Weights of a small mixture-of-experts language model, trained from scratch on English Wikipedia.
Size: 9 layers, 29.9M parameters.
Experts: 128 experts in each of 7 layers, 96 GELU neurons an expert, 4 picks a token, a softmax router.
Below are experts of layer 3 (counted from 0) of a mixture-of-experts language model. Rows are named router (the router's row for the expert), up (a neuron's input weights, with its number), down (a neuron's output weights, with its number) and show model dimensions 0-159. Each number is 128 + 32 x the weight over its row's rms, rounded and kept within 0 to 255. Numbers have three digits each.
Before each expert's rows: a language model's description of what the expert responds to; "comes before" lists some tokens at least twice as common just after its tokens as in all text. This comes from a sample of Wikipedia text that the model never trained on. Tokens count by the router's weight.

# expert 40
It responds to: Space tokens
comes before: "1", "2", "-", "3", "4", "5"
router:141133099158095151158134160146163098111089149093174095170155169091143097164059098101119141077158133117175088155106088102155161055058170085176125154120149112108172173128175170103166150124101137082081104081152107124176127157113125174115153134127187099111168126092161103083175175091095083129133187149125119178172124164105143171109119089125091172091116094099169089171086113154134116143116077146114120119114101087153094087142105118102134192156138078154114171109097111181096101102113147
up5:148128157171128087184165127094076104139168091138187182133176154167106109174126147107123165216187150102184179160203103110171129118161097090152142131168130122151120045159103153116075077126078145130138164133114095124144137119094178134115139120101151109132126120112135161143146110107156128103185141111147120131124124139146084143139086146109175133124143076149169147104048133067124118045198154133103134128115111141124152125140138157119123139143065133149105178130090179141079157136161208
down5:085140119168053091146141195109092108130149086170114107107088131114131132154174160115133117113145100088133133127125187155123089152125149159138078135086164148124135094135165097163074135134060114097144162134125148118160125117117119117103156087193111153108071065105141096056096177165160072100100147159061081195111168133137160090072125085133176156091134098143166122154082168147109099138084177081177169143125173140135119134158055115141118126114167172161174122160106114129150109114084161
up6:185068107081102113105132124142172126125159126093114089150119157121073143144126143121098145146087104118083118136161116111147193122122095146106108166134144110151123097137130099157108133191076235135082193147162110090112178146054136193114180178179133097151081133121157116151169103126137191120112154216123055123124106175127130114144157185091131161108107105104100124094116099122144105116146179139102084097133123157145141123136071112134073163166118156094148117133076126098075127173176103
down6:081151163117087086119145117113159128048156113141128076188186076154115133117170096112088165091166196152119123129082142123101126181111161076108128157116115137078147141120107154122125147105151119108181120142125162123149108136175190102143086166119145125064126141159122128120143153149080150123139141170103107199142169099163170082098109153223117154125104082090103207162097128135133151147139127137102076137165129167136102135122139093175069154128150140132164156099033125141123099167074176
up7:128112129131121141088181141119143182124133100116154184128119113115064154194113174119153148155126124108128100150105170135158151150098157133087141109148108108124115045136109126158051137111156103097149127217136137121184129136095088163130103055136201083125159126110125160122087049141101152117123163166121190183152103100065125138139101091145075077172076073136116082100092131139168179119091175141160121152163131131162133108150130116136096153077070179142145073131139118121139162109163173
down7:130086113181137116150093135132156130086129158073137181174174137134166117110097130129145151076134126179137065209124097165050164098101114139161114130165151144120188103101151134151223170200079113126167137108120145106150151119153089128112135161130111120146148118120116109099135179114114110127133086113161070164126129127118132084118110153122128105121150208099071148099134129178185094108119132081138076110159111159094119092109097121064120109197133156060151094085134143180109169150064131
up8:086089126136049090100105112128203101159139167123150081134129126174163125147104157175130137114129142122157087154152140153076076118146154160153130119117091162146112116167116169196089181090117093143121149117133152193088098124160118051146043097127134096112140122114112123127120146159123150105158099130113147163147143086169163174131124159105144088050105139148135145122147102103062140168148070111169126136090090114145188075197175130112156185065124074115108128099113110149160112063094142
down8:141165096116115118163160195127088173129147139105136135165138146136094107168136184081122123138096093092070181116083107158138171135098097143100146124153121082145097114058109121098139088091159085081117127139082154083095098127108133141036112100053125189100131190113128138144110127123148143148101106129163153130049196117123101119151129045127122145145123128098111113122137122145158106178126178151129150176117151204163095190089147115163110060152078131123175148141143130120155118172193122
up9:065096101068131090139099127091115117104077118105168155131136135143111081163120146166169133132084115117171127096127153185072140115176118135130128091140065144110103129134140124146103125098151162053054111147093136161114127112165117098110157118164150085171151139094074142102099103184112176139128119088092049177114190116103041157182124119096137124180167125107158138177180099148087154155071117133127123126102102148164114165108156108130172072117095143170131127174109127152169120158208149
down9:135114077111097131197101130109149143108126192145038148140122062051134142171170077104102154143142077143141151053097156110139119188138124132085112115147140140147075127106158100114115085109155134123144068175130106133120073133108167106169085117185123117071157088158096119099136099065122127103149141145113056126135136079109137139074092120148086143147153160090083130095124163074169132092172132134131121156133155120121133088082106161097128052146155203133130145128093138111066116148087155
up10:172080133169117135112082142160144106083139180149139135116037112132090161087100084171131116142181116178135118147144078165147127133160147165101104056184114116125096129108194125120071087103157172165163113086204106091106056093134098113117130154114092139147155064156124130094100120102112134152143122125097089125130114111164175137121184148161075120177065157109148163162079138161161107150114115162149072127107098044119146117149132090115147141116142083160160103112155149065151151171132119
down10:133082102135145102108195141156162137121173055120119222173126150134107058151117198092098118139183170126093057147130144063186137129192162119169125146123147148100138088099094131121163165102145100117112145123077099085136179114105147099155182128139087142095136210095069147144091164145146092104104176143131102132156127094181141138101100161103120131051100057135147137175127157130127140133113123127098106147112165118154120090125164096115150154174141118087176130116096156160120164099133162
up11:143090136116144148151105078129102085117105117117181126148088163121131167103125102158088097159096114079109107141094108088193150097100169104123132118148133122177110110110096183191129115145170171093103152180188104140143141159157176085085110120107140128132134137100130135044170124120151137166069125105123094139155108178094165132124173141149066108167126122141050113175119131093084143197173151169135097120110110054122188117132165170154136185153181068127112161127147177125080098100184116
down11:168181156179128139097162128164142178122075110161116191131088126123119099121157148074146121076117131132111104121127138109107141117126125172127134120132121129046128112114101060069133151054109130110157183211165141151106136059137134140214139125159143096118135132147141089154134167117091140116105139179137125059084140092194087106052091124098093172096107142161118075111096126129138117141120100119129095190092150166119120148093095177126134178112081098084124172084169148139137103188136159
up12:099131079114084091063180109139123111134168078162096117197128111146137111026156162114116128123148134102158163161170096105098170119098111095196068128135141152226131135134108075164135117158141127133106171082106172189087114095141171176088099117141145190128115140149165182121091128093181144086094167152120104090119112178159123174136119133145143146162103159127167143103178178115102172136135140155064142107084147074137100145149132110169117125157132092135138071156131093155158101135122124
down12:098149172127168097134097147123095119186119157107159105114127166064118127125113155076135086164079161189112179189136079154168128124068139131155133154119118129124105090153113143117108143136161100092050110131134184131100181137156105062151125147106077123172216115101095150126187154170154127090152113211114099122144119122144109158119111093132119084114106130148078121123093205155115172131132164154044107100116118102121156150106105193138085151130133121123165149085191159117081163121170118
up13:179113088115096107145143190128164082118163150090099061149121151156096103143145153141110123145140144153168193132185122141098180112129108135128160138173107066139049161079129110186108145127130077141127163134094104125091183140130126191121151063113147145130094160130133143083134057154180109127087138094081080178128116127129147112125153162161140139180135062092143122084179128157158215130152110173134136146115163168138156174111135098171100151166127088050101131147124138169133140121088177
down13:108140105145128145115084102118120117155066112136124136101122143161110098106167089112097167107120166198098204102067145139152103125117157136121129144157137104094125138158146115137130119191115143110120210089138164127144082187180120119110152106170158129158093104092182129157170114122106205149119069150192130123154142128098135128130154109127157104151166047132042135163088170116179113119227070085134163151092118173126113106106059118175117156146124131162081145144171104106129121112153172
up14:119142120126128097194134156137129096158082116124156107181132132124102114116149121183132152131094133104146136130141170099023167129156150091087169059154106080094100158148107078172175108134069131168092170174108154142173138115109175169128160107102163150159080127108090118074053108157150174097082173166137125092097103119149064179132137141169184104149118075107144117121170148108182178074125138150127093098123152102193127157086066106145110142143137134073104162154109138128122165136122100
down14:142071090188141182093119139116178112127108106144044089110119109164125039155107177104077094110167104107118147129091137146136169125143128159184144122144144103151134134127158097058153111133152173108146123174091169112155112141039137141111121114136167164152120135091084139145173104129165094135103087103151130101095192094158134068085096102162082124127095092111184142153077118093142118116181112110072168183067183110146127120108142147155156127159102094149173105127169127147123092155068158
up15:130158176130060160122169129113136172108171137111115119105180123107078155095139204064103088087145099110123101152141115201084076133140077180157109147123129141139112142119167121107183101162110143128135137182124115150103102079054152160126116141141136129090141129162076137124123106105100157185125099134066109134114118179136088119092121190049148116076161121086142119085157124168185073167129108136088167145147120078120111110113131154143105141162115148102111141195100086171167111048171152
down15:096083166124119122121099088127096147145075134104072126171109177107146180141153092170073117210060118137141158148169122116105083168126160149133133206132133067123120117133167143121128166141154059155201064138132097177159168095112126178141142094138084115131105106150147137126148141138097100090135186149174091127137138125143088141149109144167192107138115117118138183109127173108138139122093123131103060171104122220080093126151180132081155145067112113128169132101169106112126174112094100
up16:130120084155143124132125098111141132146162145111134170141166104170137118119115154094129131175051166091160110099199167124137167160111059145063142096129097113110181144135124131183061086082144102047143118175104154046102108112132168126171093166179118180153137113092147136110107089105204096145202091112109164098133109130109120132196162112169140072152067172149125110102089133124127150127111138131091130138123083133187163109078102127119101104139096113133089171130130113162122182098161158
down16:022051166134133104131117095146188120136062142152097134111147050116144095141159120173140131111190113128087169113170072094100096148193122105155086153175110136169110121093129119162139107112160121158148128174115128109167108091143089168150139143052104142160127128185175079086171165126138176103118184137132136131175128096133129159242141143114130087141164165109173154099142139146122125118129107108097134122115097117161143117160144108127154147104136187111130086151105127133074170129068144
up17:144142092161119172103092084141173136106164046132103118120088131141081157140129119127151065152146089101197173127125124146103110160113171115183152082138168194107119135154143152161094141097139104186141175046143103112081156168133156114116144133180185127141089100117140141132139069111131133078203059123148123087176151118116137122159096151104057174082076118102127163086135159149117076122140178153124131146143147127119146200141153091104124137130163123111105193144132142123134101118206089
down17:130083127133107130134041111094116105138138152126143116138133105119178106231136139158085145135123068144142095090127137118162131167148136124098107137115102095153168137154160179127184047075172152103132165054134210131135107079174120121187085154130106035103136137059097110147134095150119148159139176146083092072114098128090160152153173160087129137173102178106136133130121159172173176166140104119093137122156134148139117100124155091105172142111160120130107159120107152136110083141068156

# expert 63
It responds to: Leading digits, CJK bytes
comes before: "9", "0", "8", "7", "6", "5"
router:119083091209084160106149141086133175164085105127107119153118088071137114156125131105161138124113182136150116097119160083156102114155148147134111138175136085092138189143175125095181151106131133129141099043152107059184126076066109183135113133181128138114102123164155091157169104139089114141193181130099092144105183067080107166122100106174158135142140146191128110134115136141170078080139131107134134176114146132109073169123152099119159171169127165138123161148135076169123146172087083
up0:125170098072150089178147070148172153144154124141121205156179123138151128094095175127153106139132071167089135128072123111141137164113072103117113109212138155061115059110119114122174131113052098147107147095130104144088127159154115162120186076142120066174113113099099142139096116149167110185113092124163111128145107192169122135146142084145147122126118194120146139155188126171137067096136114127152121088158107132118205160170163099104176125131177096124141122122112091082102165151140163
down0:075183074123140174118141089148130166160119133140127128184164129096089119113078075098091111121106125129147193097055149166137139106115111134034121109117111154126134136133137143103157079140130179090153117091113145109109090096153129148195161102111181128128081192099168152168174166153160134125102118131151124109164139142118138159186108096085179158069119105110101181194186160098084104121101136083127134144131118147155134163057084142119122061116134206104121125164123172096150092139092154
up1:119168143150153148080177108064120128136158138122149123082135127066136092127106123160092165098192142157105117127110144136098121122079121103148157065133141104153162062139110101143125063135165153142143114171140192125155099148105127048121137162137108155132121082167145121172141182204170168110158182180115100132112114114113076110109133107212187120124145115134154111120157166069089141048138153130175110130105112143101141099115072130080189120145119098130112149115100213172130124089124079
down1:168095100135112122145170182166117162125124185165126085151079130166121153130115163123160088152097159138152139157118123154123156128130135149172151162168099109118107047079117100143123097138147128144125099125159134139115156155128139131190118104095146087132163164162094125073148117149095159127064070167161156161125135136183091138149163102134199105193128118170102153128174159170182233052110131097136155201129131114180104168153168129167105081127153121191127150174156160146164149128121075
up2:170128112188186096086134070110135169126192149147145114141127144139134113162114161165128122104127147185101096103168154184190103140105077126152168136148078146101102169140187084079150166198157128140095153115054073125085145144156127142163111161134163120128129128073163183133159121151168129160140104083122146132116092182094169137193107169188116126156108149092095137076147139112098083132183129178149108141148118165132177184137128116178163080124150140073095070141150104147100128098101112
down2:134147080130113135091169157089126200175157122085103103094112177133126091150133129082090057134108103094123140137134109151115154153130156142075116110117141111136090137143128133144150095157132162099197140177119139137140121066158104157163109134110074091076098141168153113116173147141149107076090092165122110113082213107090130122051114149114186147109075130182085188156091142101106129123095175079151136081094185152113232107104186144152143125119101150130128164147096153137140191131121104
up3:184133128083080174134087129102138211132111059137085178129113142132166136103087125147077125112176137101151148079083179120113162130103073029124116140122098178143153106149084150119140098179090154150139174190163147118090115161146102107128134104158093168139121109084117186158111140116205136120109131107159161170134065152089131092131124107099107150102159160143129094082135155089130150120105188103160151093120134156073132130138065154193142176166142156158157134102137126135099182124181113
down3:176112133080095104132079185182112152164150103178152109119193128125132141119045112120179138116126121114200089124157181140148092104159095147194104059138129121149098165074154148155164127144172150081114133130100145165144199165130172136136164133168143155147159121140152121110135128142184143144152091085144075093097111146111105146111102160102190100126062077164164107182183160132160139137140125055073147107112140132159114152163131100112145121126125116172180093154134140122182135206141153
up4:155148106142149129115058116130110166087124170165145110100113191135098157129157090104088190155133081130104165073133118123088119165088194077125136137107155070131157151188151100116160145184133112162122190128081085112147145193089069097099112172122102103158117180085138144182176110084094173143126136140157139134060129124088152102165060179105138133100131117136118099148150128157147149121118167149080169158187141122108100168120135068118184153107123077177111155117128106104123114155200127
down4:103168124108147134115112117085174083123081163120139147116154163159124072112144131129072159135159119127133189143054162167144130130169143145173106175165136072130104094100148108106131061130146189129111141117178165117169132080183093048120163103127147100159132089189106093111175152121136152135146094097110047171092079091109093135123159091152116125137140110121082130105062150171137112201158140141115129094066098159112163050109200147159117150134135148179155138117133143089090132159133116
up5:169119146099135081140104180084075127081124139175177086109130113093114184092179091123117124135118073110208148065109111122093148152088103163169186149128106105080074091050120140135166143148111116047113116156113132118148076084142170126099222167111155185116103170141113127149140103138053119121099113133126137151123145115142119130134140119114142110165135159098169091121107039142157165085164132115143145110106117145090096197118123172150136120089127099093144153099149185122105123133175134
down5:166194128129130168140150128122079139102087112113115112062158150117143090178163164123129168140133126083139140090095128132125061057135125099161103054106141142108099062100101155150153128128060106139095104117106126156118087118193171154150167124124091114161190146132126212175117171121173165182162115149095125146046154119102177130144149126139104166070162120158102113107185054123089126121117104142087185153128146132127164138107136054145120113108096145111179127170140106150161146091155148
up6:142147105161137110246128123068102168123154077186104174159165105089112112127106120128094150125082109139157126134124172121108173160135092106148075098151139151235108127097155188121110085185102130098098159145051162136110116120125119145066163168152130089121153087144114171136134134132103106188088069142107101105102158089099157108156101158143151088163161113163154182141130130077156176155121148109159147088129116141118123122174125158123093159168086192149118124153142149107078171097126158
down6:184118104105139154118095128080123159104088094094112106127105113103162137125142178095191156151111168160188117107104129132127136102107165143157130097104135108121212103177123089096110152116112100181102100049132128149138188117140098164160131157141150041185096115183145165161113145120071138066160136189139109152092105076110096165103126071093103130135196075098192073132108079105144113160181105136147114148109129117156129118153127122116164068095150092143104131132140180172118195123125150
up7:157134050087134090151124059118128190096134146118135108171132114198107098113134147111118084143093178131097096193144151152141102122103098070122175166176159141160120184150171174107168114154150095150164123060173136130122139130141155089137109089134169119144133164134178108148103173114204087139136160172114130160161128172135180142116150143133106132127162134080069125097138148152113121186125086127123138090138145062155168196108138104043131121158116067142095087079159102093101165110102121
down7:194163133121164176099154171101138129043108171166175105147158149136113162133106133131161126128112145124116152099141172095089150097156126083147095158136163133096125097146149095158129132070064154175079055123098127111150116174113178127116146110172109092103114064166133069114102090128170143142133149084121118161150145118167113109156156172158155079128160156087177159149127128112107050078136194159120103121181137150098162114136071197070163173093111157082107157135094098134144078102108127
up8:166089113121120119157151091151121121134207153132121143127152142162134172118089128157096153148194119120188159102085085135129135156182076117077163122111135110116180142046133171133157112192118167159150163116128132104125110140138091115125134103098131173115138191124166087160078067159078136131212110149128143139083126145134180057137191156150111075149105156086129099169105134135156161069159100192136059122172108129064119114157095112139165110150075107101107128128144127077101146126100167
down8:148131137182100128147169149188100135119145182130098176109131099144138111080188156126133166139153119093155109142103107112139176128171143135121119114162169158112107061118059112095162194139114117136108174139090120104096118131067136106167158054090174144130133148195158146163131169109123145082120121094073167148116155179056132192098140163157131103126111092133120139125109109053092185092098182066123093159117141085171126116143116176137080126151097168106132150204140103181134124078118121
up9:091112135149058120160147087124147086146096122147153116119064123141070120136136149134098118145137191092151128105126143117111078106107096094184136132132139114168088178200148133098130156120111131116098200132090178163087121134120161088104107132176158147098112113173075107184046158172080146171143115189100172149107143181154170117165136135134108149094177147103074165112189130135120194098156099112122194104114199105114141156140131170146131136137148111153141101104075177125169112083151077
down9:151132099108126107136153124071121207151141080135098140073127093127143137159086183155147125075196088119115126127119204163215096119146155107107173075124031087107133156110176149113090098160195120142108161145102127111207077139138121182132100183137095121114092111156151165112153152101151140104178156067110139114104121134128116126106134103164134137104204130100107189100051125132156094155119136132128136159096112090138145133127090109163113085148127078103100154114118100158167134083118094
up10:094087097184128108107133069129121127124119135194213133099091100108136113082137157182142068154149193162065129089068144082143090103116138160107134105127147139082130142169173119111115134183094130133160170129083164154150137117124071163139114085156188127107132122139133127100149115144159171199116120161132154119098118164117125086190126074160126090142122171142196120097123170165156174121187149165117137055133111095119157142184183120120114132116141148161062149143134187089162080132124127
down10:142176106085114185121185097122153143097174183109105087146155155170114161128102089145040076172153115092166195118121156093123173114089095068125132120170117125163132127137145122150126131138085073114192097121094106153157123092098106124144178113046143137097121155098121164193152168114148141157135092123188142162145193140192131096120131085149106183140133150121112130084150142112130160118139099182092130107141212120132119179115155180120088097168133120118072108166124176131149131167093115
up11:166148140112132147132106079096127147117179107123172092151122093111103108119113122131087067132208159082129146117145063124084169145150110124095111076143081158166187135127122111167163153135164104107157119112124124130131138160120110124116128139132089137128116089102075131114103177119209195144144110132079071127176079180107193118099108150156075120111064159103139081166187135097111081095122113147158174101153165084159117156101128136136204159114163137124165068186175177139179090146158107
down11:194208135166099134101158163133091113127125080153158147138135112144102147076141144129150093121135046171164144186150087111191122128179104179109240068155158139123146148167102106144145145110130139149091116132136114145126114108101124093128110128064136102074140137133141135142132096220134149084138161124129109165160118172104138099139154117110150064111085072101090097103109133141126081113105094165125147123085153146146138112144147082176102097080113123100207091148062136153124178149108080
up12:099143104185153146145110162145163163104162129131095108105189154101136153101121084115093114094119145078136103088118141133158096116152145061123141127096127095071141139161093150138107163132080087141070103136138099122109100076115087138170059152140165172079046103180157146068120145118091159072138138138200188086111119109136137080104112154136101170065194082101076096113064078120084148091163186140115118104175064155115109131094116142127088086131115113099125123131136131141145117086103104
down12:122097161118178138075167168084119077087109086128159148131189091160163097126090109135053114174121120129130121096162078211071147140142130133162072167126166127141154133155079137118139169173113153071157139159182109163085169140120168136077105172139041160106182184157143179154116123152135064103117124091117122110138106151141162097140147131098108138125100149119118132171128091102107068086104157077165168108145136162148137112094089116081122163131158137144150171171184137078135137105157158

# expert 12
It responds to: Digits in numbers
comes before: "0", "1", "9", "2", "8", "5"
router:121072083170087142085145134090096175145089109132084107143124095079149108135149152089139125133109184145126106111134155092165101130151165146156101134176145076090138182115166123089189150094158137120144085063166117069193138069086097176161117142174124140106113127157164089161177103118095101133178183128077098159100184068072109159113105110164167141115148128174133125143111154137165102077127120137120152196107156144105089178125144080116122165170120160158125148139138062171126138174093090
up0:120106136160178151121101081180084147108175131074095120157137187181088140121089160106121164127165136191136106141106168142146116144066151140125154140135096129140119166117175062100144181191156117141144123101099122163118101168088154188111179132149122107203120153083119173082096119150138114093105130214172132118100098117146145120115127141136123076079101062086094218134077103171118123125107126167122113187161117167095130155143096132123177138136145090093097176184103103108116104136115177
down0:115156097162155120191085091134098144131128175142098149154130110126093127125164215134105122073105117113196087128146136174095163143121140076105129168161097089108117099110093125171106104111124200113164134099145110124114081144096171151094154097152134171104153125167098124091096108188162143124150161166141136180054125137177177133122162151146181137133092150132152121113063042135125134120130101131126089173109071148152128138162134080119118114090108176141185081200136053114119145130198096
up1:120095140143162062150112120102156105131116036106150076062128054126181147167192124147066136151159137126120169131134069114138096150085090143171120144125137138144085206149086136092142142111144083077105158164079147171098122173195142148133100119130126120160125168161120129196173077166128132111111135131153117112148123169128102150127133121157113133205083143077153141150129155131146108145138143116164143080183120117094146116143179081176200118085106102142152129174166190142158142163151123
down1:127165016156127125151165157133113075155112152120174097144151149111106164158141102184135127119100142126129171142104140139164162174060140162155126125148129156117069163092099151152168059109159143109125093076142103078142166148125108163153097154115079127171100124120133058110139161175076060087162094128106127139180167148108091099082133156079103112130118089149124122129146188171138110063104140114150130102131160142094147214162163123127117106163156133124103110134106128211087104188122160
up2:171115162156154131130119153103146157102145132097181111176081102113072152085110133071132147125104154191127146167090142126132102117116065097135127117106067157188081046076101118108099109124113129123094111151110148096148077122106076070090072104151122114134121122116093208184136090124112134114104110125133163133130121144147143099118135196111125098199109128141129174134082114163139139117155123090084104092060095135173123110042072153166138086152136087148115129064172118112112196146165156
down2:132122143131101092103158122156124139164102118123091091140118141158122090115147111134115183159129156134096189119176093153083096074094133127132098070132172157165123087152100143077143119127121136188101095146132099181094097198124130120143067143086194165161129166122108111130144134123150177173123120132144079171119114109145095184165129116188094155099141195189172146119155103113165125147141168102119073233137083116139116161157141074089151155105079050082176192137148101111138120145136128
up3:128169122105176111138094093133146134118099176116105124100119165081131046081136133136070148119157165172094138117133101129072084124071139112153099156176077085191186116116149173142172093142165123096145065067140134141160130153129164128072141105110143098146118068109111104129116147083160078074132238169101123117172141114118154107137142165089172169065177074154107179100139130105074162085113112147139127113134157160074105096092092120139141176149156081148131153124132119135155123130116148
down3:131094117122066057142153162110162145147164131120090067166139148141142130148125139082066059164139104095109150092112107142110227145046144126109127118163094116148085085082125169088118128152122139160112149120152137120133130068114147138111082116164167105092131093142105189115120156112083074107125118108159119139116148150089090095138156103162167162153087098056091139101139168144158128147070205106133157139142167145120142121095159150123212092131125109109084074138163121104164193140151079
up4:134093066121129100179111090093104123124112173133165115125167131122207125108110156132116099127095143108077099149107064099124159103136157073113156146083153114160166118184108126101122209161129093178143076098122105151159112157148183079154133128091129097075107143148122154119157110119073130176092122117101059108151138137124128177164115118163161096131095164148116104195153168096125167201164121151041131091125110118133166116156123091088097149095167080160084133146152141143085106135215099
down4:137103154161136107209096087142145137105135104179092141106151106154134137092091115156103072100104121102161070147196104113180111121153105134100141132187114144104162135109139078138094116169160163106149222144083153185162099088115165138130091154113111183131144107098118061061143112067209116102134136177147173137106131134150167150121114148127142149143121152132099111146133151163141160201190130093069186117109048180142101094138133096093109142111130124108110178139093138134186139144109116
up5:123135139090120126136144174147146143118116160158137081162138164085150088134152198117132123167158123126157171103142095135128052120108170106102038137118155149132145123091146135147113142168165144099118185213125068121133079136129149123155094097113137074109120089106138136172146112122196201168095163119093102128110147080172138140178100096090131157104137161067130094141123142100068051141115124187113177141148114184109050161110142155160104135152066154087093079117099152112123107113177141
down5:121134088085104073137097117084111133138146158099104108070187123126117178177102084089183123078124151124146096187084081109186100093113126126109185095131098102104121105120128142149207187150125122161148092108149097113091143166100051161125116109142158078135120131108148123136165127133073148094203115165154125158186157191106102205099150113173148141100113110079103093122116115096135099121081105116137121129118108097144134149224153094070085108117195129141162151103105139086135143121115133
up6:064139130129174135153150163111070119154092133165123158180089139086104074112186116170113123149122127156118116110109130118100105153066107099152152103077100111145126151143126139185170126117134078104063149093057167083120093150104142155096065136101160151140095088118118122209192108101143195070146118148113174138079111142160170145154160098155116157086159130149136167058113122139112160136117131100085083109188108104060138121104103096147141160164113148140161110128073050107175144121148150
down6:181206067132156154095117136118178137099149110125130188108117151131079159124150130119064095064081143104148144101072097156130177116171113115100135112113112154187121160092129157097137135100141107172108099140122100152112081208110122107114069100163140107091148083046103142104166157125105149104093138101125152115159102149128110115133131121128123085104102103121145170169159142149111110173099181159151108181194140104182118158081103131138145149221113107046150145111142146146161162075178147
up7:099130152094152050136128168113085126120191079124132157155170136105131051130116142083114072169166096149154128103145104062116122107157197095078112142126095135158146089121126149129116075144150110138194163175108104147135097160176131136121117119096147126065104173119107120108155088126120156061124137118103082088153088138087165093092133191080093126102127111154143141166161161107098078071098124158171155149181148160052138085147151076111134115115094161196090121091156145089106093151114146
down7:155174157143133125111083167100092161138108162085106115249149142138144143127154129074153121143050153090115130126103111203178077125054129161101113109142136090122118132113100153054147136159152096134105077130187176119140099138139131136149128067098143098151110125098110091152104065081079061130120115105113147153126074126168129164151155134058197109132100129131068090148122143141147158098073121159176093142168147127104167135180105136143133126103156125114083111126132113135077173095148156
up8:174114140130120140052156106125075105114124110155108088140136165139173110098095125173173107132133199099104097102129147152120167162132186134159094136130129169153080120134104158102142102095139158117134123095104156077138175122125111076150159133078188174094099079171134148130118113135047058144132103097132096065135053164179150112158140132120173113131113158149173200122150113118167133173058123163159186104149120095122113135066139085144061107075128122130120073140159138157157145126073161
down8:116126186153178109175153121122118139135137141093138116130183133131192114156106147157103151128144131151135129034136047130110102072138156123168163141167142070121183173162103117129024145087109149075176142123122177107128143168117144158149100160123104063116123136121068094075137139103146111096148128115143103054117176149138167132126128113130124161079122146113143146081112188071123158135224092154133149050101138101148104090083084156142155116107158096155131124109135160096098157150146136
up9:150090159056113095103105176109058138068131091132111082154100164123139177066185138096101143199157120177148133141119144127111060116124098096148097149124116116107145111128105190126086054137148060215138109107137123166095116205116145139131088144089145131098162091171144160146106087065126108131158112142114118142075161168169144106159141129091154148137143100131099125113168151114116133118187132152120149088121134111095160159172114132116127104178074089168210125137147096118106158104103181
down9:093188160164111159096115117137110146095109076060153077107173162125135118172163166114126117151115147148180139153079154130158130119101083149158163088172145072076121103138074156124156118115149181184184117085139111192138184120085153180149142093113150107119157130167117112166072131132068102054136134078132117121102122160157095069148093118121117182131113152134117056125140152147116089090078084151169164186101123123157162111099084123117137136092124137141094163114179101186136168122151073
up10:083115170087199180179134120161146142135113102057151081146135126115125115125138157161105101072197122130097092142115154128127062120172173096129153131188183138130133172168112115098119122089152138117132127128122123165090112210169093127111125126072097135136171092175128075123149182094155120114127124119091181179152114113169182099120128117098102128155180158170142145158105158151082137139123067132147155075078111162042098157120117089069104111128192118155118155078175161091130119105135127
down10:072109073133118087165145129129109172113111182133119142134161160103086138115161150056149125126147105101149145105127078155088160132137133171124123069109166153179075175156099152162159119099144088082066141126140096119076114126070132104166113144137164161105125109184110168144151109102099145157180102078072098095147091195114124143137144145115073098095059096150111104128154177188132152186061173109128173144090143165090099147153176100100131143128090088133080094099097100158156147157179111
up11:113153146120171172133088083135120117113179161081122099174152099156096104156070115121131086127137113148222101108128149167135129136087110140184097107127112096143085102091145199113151121130114123176175182171188172124180107132165141075137128125085135140118132066101103147183109114120172079142091142138120154145106110087096103143195122122154147086124127114094046114127112185087122087125146163155147142155145175139113145122074126120087111113152065090070191090122161173167145112185159151
down11:129144165149108155111172118111136115171070122102097096127107158129100142093106156169174131121162178126201107130158085113138111105165096103123137132164092148100136153117071132140114109080127110117128145059144088108093100123126123161120074084098197166119141136079162110098156125137110108193113106149126140113171099147139110118116216157139226088107125133094101084162106121145085167136136127062081070193096124075095112108098159101097095145211135117119154160125131084117195170106086100
up12:133188164126174117154102106186112131158087047159166103138155140119116079149158100186139112150178134186056136103069113114125129141147118145106113111084119132188117064120159073138154152142154142192147139108126175107169116166162121126095087143100126113145081079073151169167188136113182136121084118066103128087128113133122093122126138155169098140137135094134179132169077164186108121051136138138122143086175159120084116096156152168179183140106162135131157201139137122112129144138135172
down12:123111127148103106085099167084133155188135105130145104151128112095101090079144117132130092096054115084149137140145171138124141158060106115105158103108125128124116171068051109095123091089182083130093120145118143111107152066155145096160099065154057097117147110097106111152176162093124132094168146148170087084106065170092091160100090101134222096129122147112139135192081191128160160151093122071096178100168131104145171130118143169139133128132075131114125108103124142130160097173145078